Weights of a small mixture-of-experts language model, trained from scratch on English Wikipedia: 48 SwiGLU neurons an expert, 6609 steps.
Below are experts of layer 5 (counted from 0) of a mixture-of-experts language model. Rows are named router (the router's row for the expert), gate (a neuron's input weights, with its number), up (a neuron's input weights, with its number) and show model dimensions 128-191. Each number is 128 + 32 x the weight over its row's rms, rounded and kept within 0 to 255. Numbers have three digits each.
After each expert's rows: "comes after" lists some tokens at least twice as common just before its tokens as in all text; "mostly gets" lists some tokens that are sent to it at least half of the time. This comes from a sample of Wikipedia text that the model never trained on. Tokens count by the router's weight.

# expert 49
router:117096085096152176187133103142135112065152087167145124154148074104105091131131126078127113075109132131145151157081079070156147114093146173147080117124101132155117102136134102104150084130078167
gate0:148200096153130197121113136173108134141140145128126122135148142108095115160110122139114107128135093156153105122179199149094121124129140133121173115151125131118078105128095082141144124138163155
up0:162147162142133138075117112119047115102113096140122107081140130166126110135159138126142129122104103102100112107132138177108107117120142057122070100125101159177125088142151140122141136126079183
gate1:067094118121088164095152134151151106134142164115159121117114141115139132163100146144077161085122118212135116155121188171153089172149128155221176113078144117152183156119109140134057131196192122
up1:189136130107141152132129083143146126159162109102099128121130098201119142085186160148110180118152084210062092156110214167154174154098134174179117145137074117123136133154131161091108060144168134
comes after: " ", " 0", " 1", " 2", " —", ")"
mostly gets: " 0;", " —;", "–2;", " |", " 1;", " Ret;"

# expert 3
router:090071097145116116089161150115070107104099108079086163107095158068077133199139112170112210159136071135114123090121121150156157193151127125071178116127112136135087163121153203096150102137148138
gate0:138160156118122192126118169070104175154183179170160106117108125172102156167153052124125193129127158082141173146192123106120157181112127176101122147090170143177085161080116112111177172119065143
up0:178125097095185113078150139056119144173155121139120101177149109099111162078066095169108167097140185124122134097165194132102123161159107121182199077127140035159140150117143135144106100121143157
gate1:134100105141085065118182090098119127120088121145106151086074159124072074162182113106097160113144122116134165145079100120110147101161075136070124108134135164141155148140116141103131118154115107
up1:119158181092111081115109100180153144144113068133076159147112064118116114079123164101171121095133080135135145081133176139126165189108124178137158157099109179154131101156082117159158080197152104
comes after: " the", " and", " in", " a", " of", " to"
mostly gets: " am", " expl", " inf", " ins", " res", " ab"

# expert 13
router:071113120149128115081161213075166146118125149157177134091144107122127193197137108125086166100092134155134113131119099140143095099168096106091135117105149096131086093138118118119125176124180178
gate0:166113125218109095123148108145114093120089129123114129155109068119098115143086115076097181129146180131067159176077180140130130157167102167112165106142151102075143106136152138093133106083093117
up0:137155163087130173063150080160116142157148132137160103189132141191208155114126107168069110190199112125182133123180105147109102083130100081124127103148144183193108102105088117110189091168177208
gate1:118090111131045156176123193139109071131122167154129133113111086133110131145133100112107158095114070146172134118131101122143171117121087066134159128102137159163111162188193102135182125140115111
up1:150101105135154136084165099148101102149140067110104126137135136136094133113084127099132121102137071062148128175120152150103119136125118188099065122201137083123147140109129110174133132138120148
comes after: "\n", " ", "\n ", " 1", " 2", " 4"
mostly gets: "|", "=", "===S", "==C", "===C", " Website:"

# expert 20
router:143098148167157120151180165109123145146083141074161151159146132143160096157164109109141120160031166162070145113100101143180168121102129113125097137107116148124142134134122095126159131093103179
gate0:120168057155162174133129109104176142164057099093145126109116180135036093140130084109147138156085166139122172070166118105116158092118124104162120142134143099091100113143092139145126139165106138
up0:143122103135144208212091158092099193138115106132135129097138118176112128067090082138098106182138142114075126083135116177074149106143127125182088086082105136113107098143129082167111065130118121
gate1:114182166136098081089101121099127165139134103155164178071091100192132151096162122187156150111145089155130119155110099063104059155095122104152139134132161092086117122092136110113135065072141168
up1:116095213119088143145083094149176129116094081106139117099138178140178108160142120137091089161118074144192051108138133059111132098097131160107118119110149108102141121088172165127132121145068124
comes after: "-", " •", " /", "3", " Time", "2"
mostly gets: "°N", "″N", " Born:", " ft", " (age", " Coordinates:"

# expert 5
router:177140116124147154175146117100140084144092093111104108089074186062166092089108110161105119119138170081114127184162157165152171117163093119103130044094157140159116160155065127079120101075099144
gate0:150069119097094128160141136117191089178121085141109028120102121140139146119095115081156135139129142156157069091119126138141090092188057117200142107162184080131105124113157102128120107124137167
up0:118096117124145092146104144149156132164159130137146193129095145159139102123147168121100172143176118168174176152124140184151123112080167108124167136136086090099137219099136084160165093149177096
gate1:139156150145140153158135085113112089092070099161135092099127151124126106097119122085143106116078070117159109123126191086110101114139153125121108159143165095121123067077126039112077109111112128
up1:124081081100118119134153163164108123188136173080126149167120135115141137143117136156132167129135136107096143141110082097171122174089138159073078061106091121143110090165129195146098209162072183
comes after: " C", " the", " D", " The", "-", " P"
mostly gets: " car", " ag", " mon", " par", " comm", " cur"

# expert 25
router:141117125152117160168131166162153108152097134130098146103088090117137106149145100168144119117117139161170144129191134121136122155170134121056050133099199219123077052197115109090144124137096156
gate0:099142187144175165148166187120168167158119224132133052066105096138107136164130101129151094109079151191149132115124144149157148112182105127133108107180176095126088168183159114120104104137165138
up0:145138188115096085163107130109115110103094131092135106107148128157135098147192082124132135164072126138134112109123097128098122080165124070231126071126091137232134136120119184099096075138143132
gate1:170150123130139125103153128108124162108131120129083154083087120099129171073090120122154150132118121134122123148165074161142118178118156188141092169086145123104174128114144120082084173105064148
up1:139109157096175207155168096145160131156114142094082154082103091167098080172058120145082087106089168118094104129179098110146164149156126173172170177116091162116140150153118130098164168084120098
comes after: " the", " d", " a", " r", " l", " and"
mostly gets: " foot", " electric", " ball", " arm", " human", " elev"

# expert 35
router:120089090099070120072158144121088111144150160130106155133154141150119092092138137134139172109143162102121107139130119158190075165178142120184118086190125153087144126111106083118094143153159131
gate0:116107099125137017103170173152114078116152143098143083109154139120178123187126166153099188111101129101115117124161150105165045129128101104159120084126115169134182119082158103134100149098092133
up0:159074156106111091131091086136135142152113092019131149099147141130136116119097143133124141182141150112122118175055111203138191118108119138083163115205111145108093149137123146144124186120131136
gate1:113156088129139142119164189134130152178113131145081116128137170115099149211169109141119160120099101091132128129090174148121108154137127143116152165165153137136102122086144085154137104087159170
up1:119119191094096144125108110191100126085131102109134108119116152088151112092089147099163127134098114171036138154137122115108154136135128082121113108101210080156131114104113136143144148146108107
comes after: ".", ",", " that", " where", "s.", " and"
mostly gets: " who", " he", " He", " her", " She", " they"